From a checkpoint of a small mixture-of-experts model trained on Wikipedia.
Size: width 256, vocabulary 2048, 10.7M parameters.
Experts: 16 experts in each of 8 layers, 4 picks a token, a sigmoid router.
Training: a variant of Muon for the experts, 7353 steps.
Below are experts of layer 5 (counted from 0) of a mixture-of-experts language model. Rows are named up (a neuron's input weights, with its number) and show model dimensions 128-191. Each number is 128 + 24 x the weight over its row's rms, rounded and kept within 0 to 255. Numbers have three digits each.
Before each expert's rows: "mostly gets" lists some tokens that are sent to it at least half of the time. This comes from a sample of Wikipedia text that the model never trained on.

# expert 13
mostly gets: " f", " an", " p", " g", " b", " w"
up0:105131116115140077120107151166137132197120159103128159153125133145128126099098127145130149113167092108147131113167134098107108087159089161129103121084121141127116171133143134099117118120096138
up1:122116093091141133101130128142155108124162139150121114118099137110126115129150135125097126120151122135154153118183112142106122119158138120141147129113135125148106174139136173135122146102129094
up2:148160126127177106136160130139087132124166147163119139107166172131107097119087143117163109119132056119094144163149154111128134105136119118144160103125147181154141124122162121091128134149139136
up3:165113145080147130152114104093126096137093118148087108153141113135093083137125117117144089166141084103133131135121078105116114156098177159095075156137125138090156131153143186153105150103106118
up4:112129133109091100151163118117117122143144145106160088112167133096144111139140133118174117115118104109138115139112133099121172139124134103109082121133123152166202118088157120114107128099099117
up5:146092097130140124112138151130150113099114151109128129124137125154134085098167159119130122094175082093168116137106082141127143118163115156139089100144104110103132135145125080149133138118116100
up6:111096111092118144149090117129127120130145147103178112141156094155148101117149111158166139139127147124144137113125114138144132160162118095153104139123109122119161114139181081111155155129121106
up7:129115109084143114128127160124137080112121146127099196129132163121129088117151144113160176091149166118153117181149163163134106114161146094073127150144124107142178160092131145122102119140110122
up8:129196162130137102098114155150112114146183133107135126134140121143128136119113109148165157143124084110130113156118135120133090117150113147124108096139142162136115110089094131115135151170101133
up9:147124136135116115123148153130161156114130161142098129136143172170160121126093126146130112107140121093137156130131122170156112147111159115149152093131113143098146149150142137129082152188093151
up10:121100109118132140164100126104173124141090137128115162185138143145126108110162139152130152143129129111163138112121123123124135175160121129085091111085137119178080108152133156121121141183144114
up11:141154125073147103146148146149140147140151093116128136128174134099121116105149111104179130105170132131153080149126113120107089075136133107117126109148156143140140132112141091096129130133140159
up12:125146126152128122127113125102088135137129159126113135168173101153111156114160141109149163099099132176150154160134113138122087083168156155138120109147134138150117141128151116087170125144110133
up13:133103120111118138113101134152109104090126152153141131203175122142126119112119132120156133151158139168098107131114129105137107126152182136162158088107135119133151100120109094134114095184129114
up14:162116103116106137121151120147101136114150173135123135128134105136122099143099118143188142121091153129171153140132103116115096099137150116097113151147122170163135141091155105105171146162048125

# expert 7
mostly gets: " (", ")", "ation", "),", "tion", "ers"
up0:151155129094110112132131161123140090153144137098152138125116137164136126127149086132100117114096099158142151135124126086123118116130107141126087153118162115141095064147157165109117139118086100
up1:112124120131182091115160131110117105159130134112130098122142137126149128134127159099187123119112142125184116158122147124132136117102135090138131108132136084100127124162149126137090085111135125
up2:110118102142135096120122129120093127121102077086159147150080128098090103119115146114072095132153117132174096122142136123126127128086109168098109174179121112094154131136147134119120137139141101
up3:076131143142156127156158136112130141117075095151134183140173114126155118143117129105120084121104120130154135166124172162146090130111117138114120106161131109113136119110118127076111143112129142
up4:130136134144154133145150110132142123147139099121141151167156145169155045129095152097146113114118150121135157161154120096150151111123157106140127110130135125160114123119094133084148108117136124
up5:118136143134164134124124126110151071148110091153144130149171139133172148136107101154155126166131137151239140170112112132084121138096093155114146105170162107095111092126146134143098164167156125
up6:111109091132114113152164137101151097131173093134102139125125100133097131195103149123145147133180066092180111159099145130157127133164100118129124122127161156118146121132138106168132155130124125
up7:155098128111117146151107097094126131090109115151110138130168135145098142143143157133184146117126123114129105098112173133102155120100132155118091137141138130129097165119099083141113150112137138
up8:098111116167155093122150165129190116144090103097118119144145127157122138123112162168158110167118134157134140148140154106106135107112131113144130131143148134098093127118152142136186078134142090
up9:098141161125154100137088127100112113130083115111151145125115119120129160079162126139142122160091081128159109164168159118104122140092113137127146143151106145125153111164149134097147107121118139
up10:133131189119111144118159092122132112111112129152112118136157122135127132148114132126103152115094142113148145119095143162114101141143113120135106157140138114119112144153136128158103110105115185
up11:122133120107085152127148134146126088117150149119108102111100149128154152131109142114138136119137146132130084137138161162122145125145128105126109119163132116115120106153121152115119116109111108
up12:077133131113122109166099093121131118134131118176106120150131184172131114115120134146064101155165155111135141117131119115098131131148155143095133090151076127161134154127091144107155142130109115
up13:137128120123121140142141105132115112134110094110111125152143134137144162121129146104114101140094137157191075105089132133107141118143165142108102090103142115134141138151172128130138153060092124
up14:130154178130151163137120141108122124139149093105141085166097131137117133149090170180168135147126117081162089139139101153155156117135172091120157139125151138138151107174155158111142111112147110

# expert 12
mostly gets: " 19", " 0", " of", " for", " 2", " 4"
up0:137085132137130154143121126098136125191140093108118128134120106117122146152081109133149170132142101160156109129161165134121150111106152144140073120142134106088114091119135136141101127110132106
up1:113109105134158102121161119143105112095121121092128110144173160147123113124142163140153085111140133129104162119113133138098128124163108160100113103121149143146119131117139137138088133123093114
up2:150130127095162132100116152101127164082186137109139194093104120116120126148132120152151117144164175169148100097107139144095132133138172126125126139102107126127107114143162127116141152122191137
up3:153103107097100121107139153155130116076131121122120144154140118149184128119138133088145126145173112141112135122103150134073154168142153145132109175139180130125169102140099097133113135103112132
up4:123091121149119107123133155173104128125120121085106119116125133165160110122146133096120115158126175178125118151144108151097136062147157103118190110121091145152172127146071130188108140121096141
up5:140104118160158105138146128107131160107138151090127123146116133151128148167126098118146143142156112136135142102132155139095101144119154170121120107127128106123120118101137121151131151105074118
up6:123184148162178107141133141129146155133146114100101154154129122145169125098120136121162110128156126119108093144178106121111137118137124148121107126142095162096121124112169133138119127110142134
up7:160145143117154108094097114146103153151123124088148189129090169152159148094128135126112169133132151099125085102110134150131144134143153168108133112125119119081074143130193135139123131103167130
up8:179163098151130079148142152098114108147127182133118136169113156150153136164137153088143164177104130138117084106117078168136108081114152150086131091106136116108081099121152132099119134132175094
up9:128106156142109147139154159148139138100204135115123154136101129130103140131121143105101139165129122132120120106131115124109173141156153141139107108157153172135099119117185092097152141155135086
up10:118147113142139123111121155108145112107159147091119174092100092142134131143110144107152134120132128112115127148155112127120145072146154199137129113129112133071138116125123119123165147096146131
up11:127100125102120095151118134111151119161142114077137165116137120115093116153092050144074091130110156114099136092136137141115185129110172152157117084126118137112142152125189114104117179123114152
up12:097086142116153091112139178130088151120135125127122160142121133146117144118148134110166148176085136136128109107181146172116163127128182131116155124147160108130139097098152079126112134166099117
up13:152107160159174133123117136107109161106153140092094171143156147146155117135130149127133079137134092171138085147148098127116132095129154189078142162122133161106123153127118126110158109101107111
up14:111110165135153131124166126108136170139165134150109134161163104118151107130102103156140132119134124147128112096160123106096095115123114143132144120158133125149155128065158130149137130116117128

# expert 11
mostly gets: " ", " re", " Re", " gr", " San", " just"
up0:162107095145167112143146133102130127145087134095159112138128148117152139150092149162134073116090129157170075148124063113135123085154155145138138108119151173093123101099108138164135123102110094
up1:172163140132160129124091132133166081109099137122090164123131157120134121077134134074131129067161138137150094136097143080120164134118149131118124136188117136134155161121147135166138135156122121
up2:105127108114131104121104096142120146089120130140145149166133126113118139076119140136148123146122102162130108099090122162129133154109115092088084114119149167137154114134152154141158125174113154
up3:122148147124123122131131115095131125120142132133131105102110148117136172134138123149175139146125140127116101157131164130152160148142110143126084140105156131141131153113194128144163124150089129
up4:149113153105119110117134111100140104127146090140126126150132160098134151078146138129143096156081115146160095148143119132163121149134133125121076140159073107134123174139148166135153133153145114
up5:130100155122127090143150120120089105102099141178077156162170147168158083131150111092120139143173146135112104129129120097124121145110138148141132100097127115137156130122134108185111141147102142
up6:173123127129125104167085153093126104124108086121136139133090160106149152118099120148122130132148129112120145106098106108138121117113181159157115111125156139100140123150096144113126149130095134
up7:132083129141141137123157118111112108108132117096086127105095126132141109159132043129125120097135112128155111088080179079089132132153142180109138124167118137147136127131152144128147118129137172
up8:170105115088116109087112166129113127134125127096097108104128167164157150126117091129110119111072105139135099123154117132113176092180135154082138141163124098117106139130114154099140161130117124
up9:163174124088125106144148164147112125140115102113160112146120110130139149103148127136144114122158114092144106141132104132104118177139127124131164131123153135131136176122119141124135144120129136
up10:090148147130144132077093118111134144187097124108157151174169157125146163125106175074138100128150140113162084127117092123103158164151186134150102157106133104123163145141180174192141120137113128
up11:118145118104139095107110086149103135109180117120090062158142154140104103107137113125175128163121110099150139124109120151070157117131153105093139138169090146114167146163108149144127113126110161
up12:133090113102111162135114181119153107099118084082088112133122140112130105116082146124108110143137089097111130105151102132128128196154150144066164090089132086100114121154113180143155118153102112
up13:147100121114124120111170125074108077107136070123114089182120144150145129115121109109175124136110130151120111135104129123106090138147108127130140104147147106126123103153134151156170122100129136
up14:137126139141167152164081158154076122127119109157169106126146119162112110097133106140144114122106132094114100135146103133128135162153157129114144073105127151106143146133119130138206095185127147

# expert 3
mostly gets: " in", "==", "|", " |", " P", " \""
up0:121071142127140129100111158133177150117122133107121147126146141104132135125080124121134138146139117117126142113152172133168093127100157126096107106153100113131162141151129131118135144126113183
up1:138139107157153145161131125140112112130119161155126154131175132136138130140124159139152130132097132154137133174129132142169142124163120158098117120135090124147100140154117109136116110100161143
up2:138126128162160136103147123153104090146173130122143106126134133107122141096120102109142140159097101113121125183141135109095090161120112133147141166119086148152163161186125113066108107112147151
up3:118104143087157162066134133180111139152152122113124079086115167106146147117091125130118100085124123133099120121127099119114108132121116093099117079182127143148153143150136092114109109106145125
up4:146124155092111148160131140114121131145116138071122160125141141157186107135141099128122135134080093126166178113113152116168126094110120194130085122148110101115147114116167081110143090127127123
up5:145122164135140190115122140177118108138122128114103132147090170119157115107113114141148168129155133097106134146135121089130137129116143150097146148129116152122089132126148170134120151101119128
up6:079123149105170097156127127123127147139158123050100140175136092104119119100150139152114136097150116120102124110085148105125116128129144143114109109157108086141137094096098102154120110143105171
up7:107071145132128163116141128104159168104125148129077095135132155121126135171102148162136136085159115126089127145117146141109137120132135115097108162145124163155076100138099117117166124146119161
up8:109117092129145115142097145133136130133115105093109153158171119121147094089126072100096135137142139112103124128130198152143168185105117149120130138130135157115121137151136157111131122114073190
up9:080144130111135154120113126124115140078160140110161148143148147166102110141124149073119105139126151128171138153151138118144106135081150120121095123146093133152107161187124123142151151131153131
up10:114110152121144134108094152126148132164120146094104142135103150160124099126154072138094112115133112130111081132072154112153106114147152149142117111139109137158155139140145112082168109120126179
up11:112120125128119123129089118139144137122171115105123160139159100172162129147143102154138146071122111104120119162161116110121173108107131119132123102088118122104179166142124116126108137121136134
up12:111107121149102131138137104068133115118154119149169162143193147130143129136095154132096204143099091122075113128134119172124139123132153111120100138129109101128152148162111100112082126165118112
up13:098101156133160171096105143102109116100173123182133124123087161113156109117105121134127106094145138147088120138136153151129130143141102152146135113152115161095156128137103104082097122117124157
up14:141137111173125135113146134119126085082148149147142169113134134148139113171115122113155126138124117145139103178132172151160151105129140132129158130122082127131156108108097113099134148119129127

# expert 5
mostly gets: "A", "T", " F", " K", " D", "C"
up0:099122131189139175102136150111117108122151118078109117160114120157166137122102147178094115094163142125089090145093099132115144116119141150142124104148160152099121145132133139110070112152095126
up1:107169139120117106162101092134143131124138160144132152144112126158105133117138104185114116100170118142178133160182137120191166107148143127137113105131118154121140143106156140142137151140155119
up2:152096136130095144151134122182125144121086124112154138145126148112125140117151157101133128150164158126117153143132123140119111128129143134097099113136155101129072145107161195101111103091156149
up3:149118117152150103120114153116117122128140148102175129105127116080130106175134098109136143120107165139162137129127119121100141117139182131121112124149108106182124116111123144113143161126144128
up4:119139100126167126089104127129091121110149130133148115138098098107126138129128093159137099159151145137101168149103148101146148137104143146137118090154130177124182155161122123121079106143123144
up5:146118142109182083093113121162134130128144117121178072114148128135170060116124137137113109143128143155129106098138140071113158104141177126126144091153129102125094133097158200117147083102122121
up6:137120129178108124148131154155107151135147118091140108183150117155103145158087120180116142164123143118140142130095142139132138124078141106095115140130092093075130102113161156127110140142128102
up7:183167096158077113123152129100139107099134149169121164162136109114101091150112117149138092149120112149109088126137156123137118141133127126125116113107134139151116146106148163107133140154116081
up8:134130131142128126059110096122100119141142119138143093146130124106134135154113135145133075161132127094136142145120131163146126128132120134148150138105138122112165137150149120102126131146056115
up9:110125147132124149108148193142152122129122075148092109174125138096118101131115138145100066164162160148133124122115125129133126106155180096097142130113120118135172158161121169121135147153127096
up10:153156123108113114151158125076148182123163118162125073107133122107121143159161144117126106150148154131123091146108072115109136122123120137120117065121092125120129114110153135140165110120132145
up11:086127115132137102146098151146104112092160103075134095113159120141152147162155148147120142144103151125118126132088136101124151130117124155102149103085137167118137120118124182133119135144144142
up12:151171142140140118141157146113163119123169117117146122159138136161110170136114149162095113191155158153146115133131119135142115087163117125145143140125098142103109118183169184148175148122105114
up13:147136116112132146185119140161130110154169133121177153143167111125146146172142093135132150164141147113109148140117146108132134120124123161109126122109111109166112120105149193113168161118140085
up14:170105162157115120161143093137109195145139129143098167157119124127116160136140143165136124131131167102128154149095130151083122080170116120092127147155129178078135136133105105123117166135143120

# expert 9
mostly gets: " in", " a", " In", " his", " on", " its"
up0:139089128109145107109129115107124143129156076102121081112157154148124104120166144150124142129109174119048136167109160145084138166125117106106127132128136152119119130125125109166108094156098151
up1:156095111128132100150125105071125125129103116117141163166180122145117110147147146153106148100111146109124138144149110132115147182135106157101143130129092124081121122153095099090135145132077152
up2:138128130140192077119127126121150131130089094102144127121127168151123129178126164140112147140120135118099164118190093143071120110154132190086144160151143126142089143149086100118127112116121155
up3:171146076138153152085114095117126119111126098149135124163072126134147138179102159113131129159086162100085122115129131144124142126121142130096117145103113125118141182172160136100157134123111103
up4:083154135105151133099117127139148112135140135132146142148085127120157136123125177147134157117151134130133125133161099137099164105189107127121141097152188145104150143145140087123103122129101142
up5:081128119113127100108144165097148066153132098112093127148186154130130136139103119147097145118132139112139109161138084159138116102125094063156162153115153174126155181130122123114127137117093119
up6:159115093132201116105156114130158110158139091165089133118123128138149150170165145124104139107144136138122143148117139143091101107140093154135132143128158136084116143142115167150127081125114150
up7:145088141102147128102109110135144184147096143105107141166137140137153124165082175142084096112152129111105119175112090126113105130106141147103134089128132155142107113131129093131122105120119095
up8:145138100111142109129115113155139128104125141105155128081133113184125112156103124097135167161129180118158141129109112145135144114119101151095125097149102096093149131145098096145097101158133140
up9:131082113138198124111129118110119167132130141125148108143116129149134089108096112154147117121170099073098148173162148105113115142150154108170145121175128160137138150162165140118122126136112126
up10:113129120143167114100135102127134135129124099094112144109132151143119155154101129135187115114081182144111151075170102128126097125113137152110133137117135149116147146153098140144097148149111182
up11:125139138120157094106124046099205141099167116166120091167138139139106125156105121155112114116100094131132118110125118158146171107098087118138157120119127099117115198108169127132158142144118131
up12:116059108116143083109124134134141103157097103145154150150145133115185142163109125138070125147151141128123116103174099117126114126116147129116147161117149124160138129145128151094142169131098111
up13:120079150132136093112102165084149120148173094104094136170116169079160113141112105157144092097111146138110109151124122127123132134155098145130152121138118116098163124139128100093085100142105108
up14:146130156104159069100146088083112133114151102130117139157158112120140113172122120146150164081096149155130138170123154123091157112144160135133099151123122131124134144123144144122129157164117139

# expert 2
mostly gets: " E", "ated", " that", " which", "ted", " but"
up0:110133090064164129119130107122137128110129132113104141140134130135107087145145131144142106132134172155150105128119160158155112162134136106123126135128091126103133126119124133147153096119122143
up1:065126110121112103146161137121130130076132107115139135162115097127121118142110153096106137175131144124151160146058101147144143133139080109113109114108140126170123117184168106106119137120110088
up2:124101090135152135128162132116141148115132102148145118119122114152139160122148116129157122130151113171117128151105146131107128173102111128092152108111170144108158147095141124131152130142090132
up3:111113109144136106147101078092105126130100082130116153129179157164132156141111122127131149134143119115160163154147106129129098157126108114111085091119096158121149117170134084146161151143094109
up4:132097138125130075160130136128163138120131090129106170141147108099106088071128136148150134110122102095157129160111134114119199159174140128131122122113177158103131121131109104173107161130117066
up5:120088137067143124127092133117091159124123122136165125192132161137124125141118091106139122120141130137112128119111088126127125143159175114140128169130143142129124144106143146100089139133123116
up6:113114117155154070123159133117152176130105107141133117097144131144114121114115093104105100123128138125109086125145150121122164152120137110152124089147144158124172123125184112111130180170129144
up7:151098130067130078114156142083132106124110130156138162140178148131141133148108125133159131141142142110106111149193110113107107135167106113143104142105141134090111176103135152071134175121140119
up8:084114117099131108167149101091140109138144114125108137121139129087121154105113107139118085154151139122152083105165118123143147129177143122161135126128106143115151168143137053134118163128123109
up9:079114110090140088112120111078145163103142128134109161128119133111124144173183140099167088113138141113131108155094134116153169183154121146134142151124154135146114181148159157128124125149140086
up10:156115127111152120097180146125132125097145072105112154119093136129138080128088097147132125149173086126116121189151143108156102143160114176139124125152142114130140123117173114127145161121159101
up11:152165091114095108128116087138132146109153078130190190104177133122122118119127107111156136156155136123155135131128103110111114140115155168174125180149137142118100149145118128119130132110117129
up12:105154104138125102134134109098101149104147097142096121169111149167155135119123135122078113147138174106142095132124146135106126113129123149150135145155135096150194113140131141123140160125116100
up13:155116069112132110100120174142151145140104109142140114134150109149165158063111114082130135158130087167162148085102150060135145117092137140121109172133114115125184167113144179115132155133160142
up14:112119112142131101120144121114134129100146132104082158120177094136140129146122115155110100149133116136165123124145103132140124127121106191095095178140186106164103132110164141124134102116108101

# expert 6
mostly gets: " is", " was", " it", " be", "ction", " pro"
up0:141129124104108071105186135169131147136119140131088161165143132126158160096132126151149143129166144163099127148110138128053119154163142121148073116200123112158164126130131129127106178107133115
up1:082133137102154112124134152137102071121123117151117157116130137116153101134093155145103116110144156074149166170139106141166094127127145130153089137128165163153145104123130133115089174115108118
up2:117148146117137118107107149128157058128125146102127104136119129141143126148131183148074077164155138167148124156111109130143127145125099100129124126134148151109066142114153122134114092150078172
up3:112154107122089121125145146149172156093131137117112107122166121118159127174101163158152131122107102130163154123114130130131097143083105126168075152125146124082102136127124118116133139135104108
up4:125134086097164118109118105135135191141140133147132197170144153094161109149146128145105099172163155158098111143108152089103125153110135148109092135160132138106175105171083133097119152110127118
up5:090115137125114113101129142087182139081159128121155141119145125098137134097146132134113134107163109113159111206155140126136167135085157150113122175139133108126150114114162119167107144111126153
up6:108097109084090131141146142118161128160170175145145152096138127146161106143138201154124138121127123125147128150136106116137150123133114142128110144109151141082095114094144094118127149186074162
up7:114068168110169130086109120165161085109094124143097082164120174127117142142080185153107078162135154145111123149088140146104119151134124113170103146141172127069083091108125131106136095106117124
up8:157152093133114106144140138145105119147130144109091138141142127138109139108147119176132115113116106127131100163129113142136132098132112128108107105100146167095107163125161140148165152134124130
up9:145119119113125157103129154187133167098156154124136163116133125124142141126124133132137136160096135132144098114083103132161144175091118138113062160102116080125169142113120116140098167114098124
up10:124113173120094105095142186167110121141098168106144113135101130144122141125115142118093120141136105103153107126121147132148108131109143134119083122145155089141149131122115185126105169154084122
up11:116090138095104113145113122127139134135141109094121111101143180151133094151137157103157138128128134122145106137083123102124088131110117141145138149147150218094166113108126128120137121121135149
up12:138105148161109172114113126109144179109133109134142108159117123151107104171159158141096120119090078187153111144075162138151114176154124126136108102130163076136141095153123136094154094147103171
up13:133079133184146143116098154129115136129136144154137132163149138100114130082119110126063116185116094131108116134155169150127108160143143078112121129129145106155114122128138133110113126117064156
up14:146150131143115077143136173119169157163142129107115188100143184076122109101116168125160129104103141105147130135137146143106143109116132104099109154182109149120147121168163150085111150105109168

# expert 15
mostly gets: " was", " an", " C", " ", " Ro", " b"
up0:113135153135147104113149149103117122142137093148142093148162186110146144118102138121151123162098135121114123151147113112120144104115106200219086098143147112165127161069158145142093159149110132
up1:114139186171132081153113086100140135109067143116081134184121145137124135113101127141150127109092153135158142125139112097152143158126104162141133120156109130118097114110122118127157113116111125
up2:152134152123138155115154101128146126162102120138135100155150117168139155129124133123108107113164110120112119121124147098123110152123184152135135128117099099113082146130110123099121134124093183
up3:134089132123114147117149162136127117117110133117155093168107155134147125122127145129131121125148108141154137113131178121139109119130165153156148157146092136146130124126150127128142114125169117
up4:152115119155104155152139131118118135117146127132125126141109109090132125090137138126099086143176131153144098141108146101118138173140175137137095114167144101155112178113107134125141119140094142
up5:152104111146132073127116132106112128089121105140147129152127068142088180080118149153169113119143107154107100152134124108127077166135141140151072110157119117133123139149120168115153154130103132
up6:099160152131147142170156100186117156127116150116118151182139147110089106115115145125148103182101167164157130137106140132100117153160109112112102104131144122155076121123134127084150134140138146
up7:176117108108147131122130125130153165107102112074166118151122126105138111111109121152129112088087106123145083131139104081075085151154115133180087127097119061150133160112118125109161179118109162
up8:192106107125136113109137129172105154093129153089149107169076149107110104107122144112172118153115101159151152179110087127134112125099117138144084127144160089115107169101137175146154124114082131
up9:160131139163122121102094085117086169113100129174143145154092143176127115139129158117115070177152101135163142149092147171099135103140110135143090124140088139164104144113098171110129159125110154
up10:165130108153135160142050108145126122102120117141122126142102066136126121121118158097100145122149130108160130135157139127151132148100093137132131123142133081130087126139132131136142113119129152
up11:156134148135112119114084162106126151102134116104166131150154117098149118156135137118128159114097088104171119144152161149139163143039131131136104133150091093146130113161123107137124136123096135
up12:183160174153160124132161114141142135166162141129068110171112159125159149105132135135107151121096151120173104140092136126162134146149107113149109145124108153131058126145150117128118108177085105
up13:140129128141129135153130132115126125158161127099150180128112126117113143080119055158122180116148138158122097168131136120089137132144120104114139124103079108119116117138160141131097154147111158
up14:174143171129101154140087111121136139132143125187175143140114131158115086136138119115112118132116104168101148158117138043155149145147107127183143135112107085180136114131171119136107088095121098

# expert 1
mostly gets: " S", "es", "as", " I", " U", "ers"
up0:129119120112133126130138111131115131147142100093076165122128179099149089095116112140174145128112131117147144123133107113133106113136103073081084123111123103149151114151138129137124115115133153
up1:143152129098116111155165107155123107102126126119132115114146164159111114141116051116137150116137123135112126136105142131114125133146120115102162116120142093144148128126137089091128127128157138
up2:153116131099115137156109175135119152135126075113129073122120145129085113110108096134104176129130164124140105131111133140132130111109126116125122136130115121139159112122118089138121139111106153
up3:140130133104130132149142166119147144129114071128131082161158156140117152133167132120128137141125117149117115160112150173102140161116112124105148083128104120125142129117110153131153150124112153
up4:113169144118108117083125137099130128126121128117130132153145177146184094107122126107165103117112124120105163080080117143097118107121160127105164116122092120115130131139130179103121122104129128
up5:135144147097102151164119117116145149118084070142126108162147142131169122139100133118128182150076130147113145137115119137150134099112151142115089094140121130155120162139165118158138147113116065
up6:159123144099147102151147144180148158156158138142125105117098163152091117111086104142184132104096128119128139159080086109153101140111165103105101134065102081104112161139185109108156100138129195
up7:112144103085153123135132142118171081093129110112108126151147162129162125121122122129124139124087098146103122088119150091150147152120074140139138103131132095140119114147154133140093134116166160
up8:119130130125149147091129175108137141093151117137106076139131158124158147116102092094096133132128163148107120135122125136138126171135156126130153092119144119158182117141123141185092125148084137
up9:131135113092174153131071133095130092162142088125132111129136147125122117121118138090122137149121116161113118145120119148112147124142137075180119088128144122112185127146142124190108092134111183
up10:131115097111118121143144104107098171178157096131153125116114137093117102125175111161128145101122115113147139109171130106111145134135127129117152080103119125161143168113140163102125122139089148
up11:133144115133134112151152146099188124141148142156088117110146146095123109182121143090182142134096162154095126103111138099111112134118155091124086089099140122133106117125133140124137104186122118
up12:133103154111159153134109109074172088130141115144082081146100152141161108138092124090138118166156152146144115134143111099141146176127165117142117092124132135117136106115100123133138132101097153
up13:123128132143148139131136134108145124132103109130135147145172102108127099111127125126128189135156156166109113151133134109153101117129123105095075114127146137095159092105129143100169129097143141
up14:137185119120093156156126162110169125178119083113150085135150145148113134128124115171164122111114115142148146127113078093146140103144165131154097076101145123122103136133137141126121152120160145

# expert 10
mostly gets: " |", ";", "c", "|", "=", "."
up0:141117132077144133153083119159177130139159143159114190124109141128143143104107166120132155133137089121125128149145125079114109139135132083147111144153106124153068147104129144123117146158144097
up1:143112123128146154164129142115136155118102151130082123144126073171130105107123110122160084135140116197117143134153103124107115125173112129077130094156175115122108145133123134081130136128091055
up2:119110166114143155160164137121167126122133122127143132128124137132133144135124109133106145141109088119146150122162098140135124139132092143121121146108100138115119101145159140127126117145138118
up3:141124136143165090128066140132113122141125121129136154113138130107159117145165106127107160095189069173140082151114127171125141110140141143149154120122149140156117176107162183137142169123103130
up4:109101143177166141107127107105180125123141132096127140158162149147120130101126132139129120130127100110115123123143108126193093138155157145115117103160132118102118186155176111116086134165129085
up5:126146154090122171138065135144116155123147110102181147124131160137108128135083127163149134159153137116128121150119143097113057134139158116151091125115154131139123118129191149133128139152173172
up6:132109163166113110108143118118129139101137092127112141139165125136108176087108116152166129142134095107158085144124123169097088172120150132131104094131119120083113099135158142166123129179174172
up7:097144149048097079169100119137136111079148137127106125134098125142122087099117115174123070097121137092080115124128106126151157123110135080133117128146149156115154137142111122112136127148114079
up8:152150154069111097129146176143142156118154097133105139148115159109115156142137147143124160144157106152094089137145165093110075140143133135168153131090135160110102128148112136126153181129119137
up9:115143149110147104203105148117122127151125094127101127134134086143162121092124189180124131155138131119123129110090115138125121127132159145178104136142149129102126175126093106083124134126099123
up10:106138113142107098133128141088136130158142112123131122114116105135158118123130113145083116119140143077102129153136137124179117105189132092132130140118136160131170154122113109164109187121124135
up11:116148094122113114080078118153142123106126107095138108128111143126171158140165088172086161151119095132153082077117164124134122151165150133098130136120137158128104148170143145126098100133127106
up12:162134109138106094105087140119187085120123159105150137126141123121104132117134119176090137121099141093123085111139127109110109139119168174118139131116084126110145124127136121118145135124135135
up13:125146093120145148153129111179143186154169098127105145127109110100128142163139116162143123085161111140094106136138120127105128141123124149139119122146158146136112153132131130117136151150110073
up14:090118133140124151118118140110136113131185118146080148116137101126098127134109129115130133104167099104083083122152137110116105137148161144144131132141127117117158140126160094148116153108128127